config = dict(
    n_layer=8,
    d_model=256,
    n_experts=32,
    experts_per_token=4,
    d_expert=64,
    d_shared_expert=0,
    activation='swiglu',
    moe_layers=[0, 1, 2, 3, 4, 5, 6, 7],
    router_score='softmax',
    normalize_top_k=True,
    routed_scale=1.0,
    balance_loss=0.00803,
    balance_bias=False,
    init_std_router=0.0261,
    lr_router=0.000338,
    vocab_size=8192,
    norm='rmsnorm',
    norm_eps=1e-05,
    tie_embeddings='early',
    optimizer='ademamix',
    lr=0.000378,
    beta1=0.9,
    batch_tokens=[32768, 65536, 131072],
    seq_len=512,
    train_tokens=541700000,
    steps=8453,
    dataset='wikipedia_en',
)
Below are experts of layer 3 (counted from 0) of a mixture-of-experts language model. Rows are named router (the router's row for the expert), gate (a neuron's input weights, with its number), up (a neuron's input weights, with its number) and show model dimensions 0-255. Each number is 128 + 32 x the weight over its row's rms, rounded and kept within 0 to 255. Numbers have three digits each.
After each expert's rows: "gets" lists some tokens that make up at least twice as much of what it gets as of all text. This comes from a sample of Wikipedia text that the model never trained on. Tokens count by the router's weight.

# expert 31
router:096153129152139103168138174110189121155162190172168176099123134150118081150102102141154115131118155152113136112095120088089054104160150133130221101100140100139123093116120159121197165122113128122128115184144188057102137110121119122128126196126158175148087117076137135162098114084108114124108145069139146037144069162170131173090091071080122094146094176182161177085114068104136166158115111115145109124112144120150125123062107095202140158180166131128156132153117152192169103132155125088168101146150127148116101144106112127156156093121150143172151151112130185118185154094139140087087148111093200147104193126093151132102094160151145114159133127133147135198108106131144104134124117140150107192126109136157117127158129186158138169159140086166158172075094101046156137073173135
gate0:087093086171107141168085147112204172162107163147124143111099127114105107157134133138148111120125156128100091105129148124209121091155127117143182130119100133126097143089153123153130114128124086092145087095110110091085144114107141129121147176100162137098092191166150104137168093150073119156113114079131091164088119126086117146127143150108112143110110157181116156086123202093159116153161059127132097152177184148124110109094145153164143123089136131105129072158112076121142151128206123166180114081142110102095167133045139134184105098122112160168090162138150148129124112241135131075089108146113119077104049115144149101078104109110155102138152148121161105192113108117067080182099211120131149148193158157100074084136102177125095120133130204113107078159156141102114078072151157
up0:115141131123160101114143148097114110125154170138193151104126200096099173113183115162189136129196121090131165109119187075135043148122037148182141134116116089077101135119114154150162159076151158075131119097118145128133066172147148196146056123152067121151129103105152145151112151154105150130078155133128117141132092065151136153181114139116161098091187123165201126155158091125098115091134111112171104118119192114130108097158151152159112130094100168159115113116118166093118115055151183159144129135112153098092172220163135128108131106149097112141154124145153161075132153059153074103130119064195144108096132111136075089144167168198146110168131110126175127127146092150106068150109112082109156125093161149155144132100154093114124152091076147085143116088094114116144092121151168
gets: " |", "ed", "4", "6", "d", "7"

# expert 11
router:134139095142105130144071112125125109162179123115146152093146121156141117107113107125112112092142118203092106159114148175116108116079149130113137171136209111148149147171159131154145108122106117159108074162137159142135156069156073117071098071087096127132152162188141144201065132114182094085096150066107151100087130092096084071125162118131091104101100131153136142188134160134089104069143118176133160100092137140116102060084094193119149126182153094102171168142080151118097164075143163149162121074110156090134145110177080109132141128067168124153129136147135140052119080209106071120150164128145125174143097141105126125105096154124165081136164175123092119130134165137098074224109105129147136143146124095139134131160131195130109091098111146093102119155073130146116061171107058
gate0:134031082179146130154126125137105077118139129122086107083082110140124102056118149137179085117141136119146115134121115167124190108102140059138119127105136137178106145154119183143130088113177102182110096186150134132110151186099158180143145110047133131095216140109164178138128107073132130103034159101123168102104123093024138183131138138149159133144113108140135149143144130186136113139096113060131187111141165138150135079109090124141112109154117176127129114141099105120096186179086104135135079115127138115144138114132170136150101075101062100086093165105127056175105128155144127145105146135163090232138152154126125142165072103069150057141111149139129075147162111130172139113143099103118111138132158101111174139128057082120099133093139151111124099157115162163110136164144167
up0:140151070151081129169083130084076185169102156168111073127111138189062166156191144092191068157211101179130129160117125128120122140115165099101191162126136110123138124160142159055137135115143125130103060123128183121082166119150168101130137103104151140124156206094145134151105107133119134048095112112123147139077100102163121178150111173153162128096108133170152153102106159135171111143176114108155151131185162100178158184125123175163151075174091155079087104145089168048118126131109169153110118122156155140157094140160098156158098124117117060146129179098100154125093157131157144103128139165109142121127176113090139175116114134106152115164095116146094158121171119175159085120119097086104103096183188116152147156126132115119167156063100142102143131139126127100085106228166138
gets: "2", " ", "1", "–", ".", "3"

# expert 28
router:120097080142082099178083092131113136077100129113104156121196100140171110117125107121128172083100142115154120137124167120148137127210212139193185085092104053154093171141128093167182162073091138078156110143146104124076080131121140088178120115174197154117114147097148178163114095120107190133141104121090144094133144136107138128170118085157103108112137152151142138172122157104129165080100127094167150181143174102105150189148122087097128105154113138166087128162109161143098075097134099150066183088164197068179118089136122104140143116133092107139146121128159087100164114147111120134115112168151095125099132089087113113105116117087087214085156161068117144173108167152091133122149121162149081088038119143141140097109082127104165123124184130157155137133188088084105116104148103
gate1:178200173080088127157090092160107087156112155117151142172048122128146081095098160126171177187173078113121127115106163163096128127076111130137151136212139110099184178112097125111093118130138122175154153155065175147104124155149132132136125129063152087130153128150120074144134144123100117094128120140171104140093158117170098116122155131118143083091122109107139125131118148075151105151133126196124180121083152123139070100102129205126095106090068129125138104079116119134117121090165078165084127159099098182090158147154111062148088134155127082108147159173079114082147089093119182118173160134165111058155161091176177111082099130153159129111104116146111127121115112145151170093101143132086093088087186096066162151059115161121137126146141053066120151122125147169166168181150149
up1:135144124088089091136172057182079144118137180137127154222088140131096101059080175149166102145146118164116137142144125131101131172102141106146193081112123110145119189122143189141161180098128117152162176171093157085121069146092156089185189134065206102125111147078093156135148090116093135102153179166182117125147117114208116083093119095130139120113135136104142118146062100123161139130110177154129211156140123103108120111127137119084184149122065123155101109125162137137134116133116094146112130162134125167122150095143070072086001134155098123116151127156125103089115065103128164114165168104142121088107135083128125097081055128150101145110143146150083198101111155167129162145104123117105087146144154106102137112087122128109167148149122074092141124100149096093130128125122097
gets: "0", "2", "9", "-", "3", "4"

# expert 23
router:117122148147144062093135135084178109147153130105132104158080131142144148066120174105152152149123051097117104116103150178156098105152112102183085126170185137109110199091129053120089146091115131153114147116117082132188128199110146154037124139131179130178130074170116154124121140117159143190085114142101127117101155133158174191111146146095129109177100067073161062169109147109095075156096166158110096156200127143145154130184183085088124130094115121119175176129173166115140140180105157101073129094118123146130116120172124121136152111206096052181176137085111159099078166124131139164101092144159125125140099112108124113103164078154132090127096135112121071080193059130157158146112146131165148169138129156110169124115144082154121132159080135149127145107121119085138141089117152
gate1:192135097120110094121087101125171150089120173149062139126127093145100109089120113070090099142160142156115211103071145166128119103141146178129133209159104100084149161154076079126167038116156142150094077133138171140143089117113150105089168095101145101146128172154140100121058114172113107138187146177161116192139110122150143123199111154116152092109127160154160109065091089097170137132082112131130109086110088190128186123123135151131149085105138125114143167169146148125133119093104110105075083130155152100112106145163092135090115083131165111154105127140155158113120093109100159119160125105110124192117168163092111154048096165177100122114146127132054111130142044131129113126099134176138099102075103153129157104056171125178154145138073115085165177129175182126142141071094115
up1:160122131122138102208164149106145119151132142084130144102162134038174131127088080103156110090123136089112145166175141091135209143110077136132148079082126180071101091121144186128095151116133111160117145138170173131067149153191125133135153112136135118122186088094171104140106134062170131134133113130155134119134181200127115150122202127117056179137158163122197127139093135130129142138170082087153132163110131068098098137107132158133021146060107161144112172088097135122104159121091149156157143109103110133134119119086120081141115128085197106161138145104104107130108121122101160124091129109072111163113090105147141131149138147100082175142114156107182137139083135164166156136195114094208182115108197092155107118157169161162121137165176167170086103170141086082125136139122154
gets: "s", "'", "ing", " United", " National", " University"

# expert 7
router:112193116158124137109105118103122199135119178165123093137169129089079167144130117118200143079111123111164113136161133176155113121170152176150137112108125155105138080127101085096138136155096147106086077150093124096132079139132139153096141123139046155101114136088165154199138136133080139156118156120157075142114165127060162152145124122108077063118060123147168140140202094111140162125138088129168125174150136153167175184108126068155128165095148179089109151118144145117092080097072113104144173133197131076168115128118135145154100170189078110177151086136125124081123169114148089108096132104178066098172147208116155140160161134126129095090113094122140128188155206142095118081147164140119089145087149130118101138157158123159166141137182063098103096100147135101180113083187142
gate1:141124120086115082156093089088158069133142145166098149124081162047080089056130054103146132095151126094091025110136213170121145151122116113146095162148056113049136176147101074103129097097118115118096101113140138141112144106067096126134142104085092153121141080121131168129089129124094119153142117134138072127137175114066080143114141164144119119139161140151153106124117123162135117186092126127087149174158092143056118102186124152142138136072106182075109151118157086101093154127159116125117115096210100138130154126105132101102140117092135138139061119129142188116170111154138207114189074042150137132127105190121144075180152095108112105111100090107122079158128137146145133112096135110095099142117123117175101098137129054135155145062084133101122135154118129134155126066143120
up1:102158156142117155123120189148083117128139123126132142161194092149067127169157160151108084143116121166134144137100133104162043080064140151158050151086097115105142179126154116120163115141197137155211106171099065083143172125169156138153128129167083070197111150171158130086117102151068126096163138131127099161126118118087156108106099118118152138119149139126109135124123161136108117086176109147160160124102123129126116152147134116098148120082066119085145081071132126143124071164107134160133146156075181097080114188146134121154180156174125178116148116098115121219075147156119124117123122107175150129183123193154137191110140170136204114090123125095130137021110128102162144167160119115112125128182175142126135146096102130193121107177073145083084149131163133087136139178141136
gets: "9", "8", "7", "6", "5", "4"

# expert 27
router:125140182138058186121067166151085167088135125105101153117137153116130124188106152064130124145121201077122137179137103106140119130144188118099138081148091132116145110180162135127135121180144134140144107125154110114184114145139135104111158078102100108080084135122059182091113129139070077044100198172157137119119062117164143090149131142124118191111079166161155136084132117154181161125105110107184139087117096094138155176110113144144119153163148133198115206069126125134084111110090139078135128143190116102158147139124079109139107203114128121123106048166113094148120154125129127060147139104120140112114177139170146167152102141093098095089121151139137141145109163182160098141184108141107040197175147142127127101134117097171081132079136140148124096135138086132106167068095131
gate1:141114197101151198144088128118155135150087067165150149139161082079088155161085124167104114139081127118109136089180082144113178135161116129129058108099127154201158186166101170173089075174115128121070192097171145146158181154178088151084165112108122136106111123159145111065161117133174123056111111118116143106127081175154106100121121083121126095151093148172117171078136141113122165098149111116091122098071137106137119079139152141139184137119139128142122130179101112083100126138149115175095097075170135145148088091144104122132107088090162098132099135088131098134140121165067082111176096164141143181118143109076119104122126124062185109112125119159175161141123102129107106135115097142175094154116120154128134076070165050071145192093075189130169158166164120098101134126118078
up1:088147181140150117088126131136137161119124087132150150133146100127128141142052112143081097093101127131112100116151128144100222140088119126123089074127133127130166091145114222142151135125125132134107111129154173180122149195129128126075111080105160123092104108120141099157122116152160123120120089133105097109101081144133108172125137120092144103132170166125102155116126111155143140106125169091089074134129156035144070130152142121121192143109129110215102107144082108110101165149124121103161132077173184217100148191104124115134185141093147151141130131071125134179134043033108132127125178157103120114074128146046138098082067155095189132154123092145113160118114109123085127146117131142137147190137189118139127122147090136133094161118130179176143089116230217143128136132154147
gets: "0", "5", "2", "1", "6", "8"

# expert 16
router:161119124117117165107137114082096096145100098100099149099067088082160122135081102098165058068128075116120113160170162097086145079099056157079144125068082159116145203106090188163132141146107114132089084129100069157099084072131128138132156154126110143173122160180140155178105152155129113078143104121172080154134137101111098149110099093149090101096175132148155076127152090126133088154065124121118103119162115199131114082142096174133167083114094142161086137179176191104087135168101169166086164108089179099151125127125101082152125135137187096095126138153185115140159079114146138124147108131110114159163074102101119069168132138123061177148100120124141085098120168141127146160184131105124150129087155063164123126133080140166191143152064135077106117108159094122126094181130135
gate0:186117112153153223107143122130141143080140108143083097162141148146084129114104164110156137108090132164113201109115087055135143157138096144157125107144112159180166100054127185114113152112153117136078121130110158087136125088136141131165201096079104108185139064149061138115126110183144087075083178099164115097111126136114164114118128112120124099227091142170090119133074148094128096066100085093136126130086084161114117120115152157099126115129197119125137113137126080067185118162129144164100147136120175139111133158116152148098099040163128170107165129097150176127101191146190136139091103145144099164111126118165109159145123088146152213128173111085176091121094132135124154109155183095131120108072096110188102133085106147192133125121152118146129085188091097143143150138163126
up0:178103140159124138138116177134075117136144134145116128125176094114178125132050139134179133147092123167105060097098118124120140161112213114194091149175130166039136067142140109098152129088092172121122153155151079168143109138159103090147091169170155106111156142147104124148136116145106144064110171092085132119194140059178120144175143151144130118064140164188153102154100137109185093103123154075162163177139142131071110148166117143085106155138161079114134214113111171112126129185117102095101121119092169141146105145153132146111120154063136100153117084137136148138141118134108137088224149175097136115106156159145114108084149087109146152127106106051175135101101184124071120114107118169127080091138077166142128130107114166133086080156184117131141120112195137111130161175145064
gets: "1", " ", "2", " of", "er", "0"

# expert 3
router:110142152135084173148060160155074119112139081184121133124073148144153092114104147107168147105091097101090100096152131134132189118133175132107124100108164128093147132118138104133119151138138155137144113119145081176139132152180141151112069088117131129156141103180130131110098111126136128077080133117115105139062153073161159089157210124230095151200095147142188142137082116158147106139126127124196135101131152132209132148178123155150102069147169160148171121137147158068074205157104111146156150090160237126131141109189116131124124106106113130172105109091179158120094147107163067151149123116125162165102133126127110074141146083101123156160120172117134143128088140102098171128073085113160127135081156105187052083097104105117082095100111085086127110166064149117091144121133090
gate3:096126090158111102103143098092148063152169136112164103119105143177134133119182185155115114116214140054120167120083144138089106135126146150152139119196145102154088145141097101124162086136180111142157150112081158167129129141024089227104157125090229132112120071131126146092170142125128158137138154143094113137060099135117166151116145084136134098150156056089133168136108111141160156181086138189133143104124102121178111137137138106107131114172106094075168106103119134124151181101137074101108090046164163184136040139115121126131083100148060102137162119116117106151188083166159122172120113109158137109082146111126157139092099132091131132182132105130125100099131121131111120123094159153107125073102085145112166109122045107097149143129095158105129133201099149126092126162117159
up3:125122159172107113187113157083141155128108171138124081209113136160072102121145151155161187177115123099073129119105109185100067104097141118122162135152151138164138175142127154100146118108171129138177176156068083124109161158118142193152134085089212122099110131181148107103209150126136137099160180157111096170139118104144182109117171148163121164138129098104135188167173118176111163182116138187125128119120118133116164136157183063109139120133111097053105145119097118163129167128083115094098130137114138151091136172121114173166115166126170123119143116145112133146198129134095069096086092118128176124132146104149197154138088180082147150124095075149098114092147118125100049120121110163084108129153028124151129137115107105140191127120063146109154056149146096113156102121165177
gets: "1", "2", "0", "9", "\n", "3"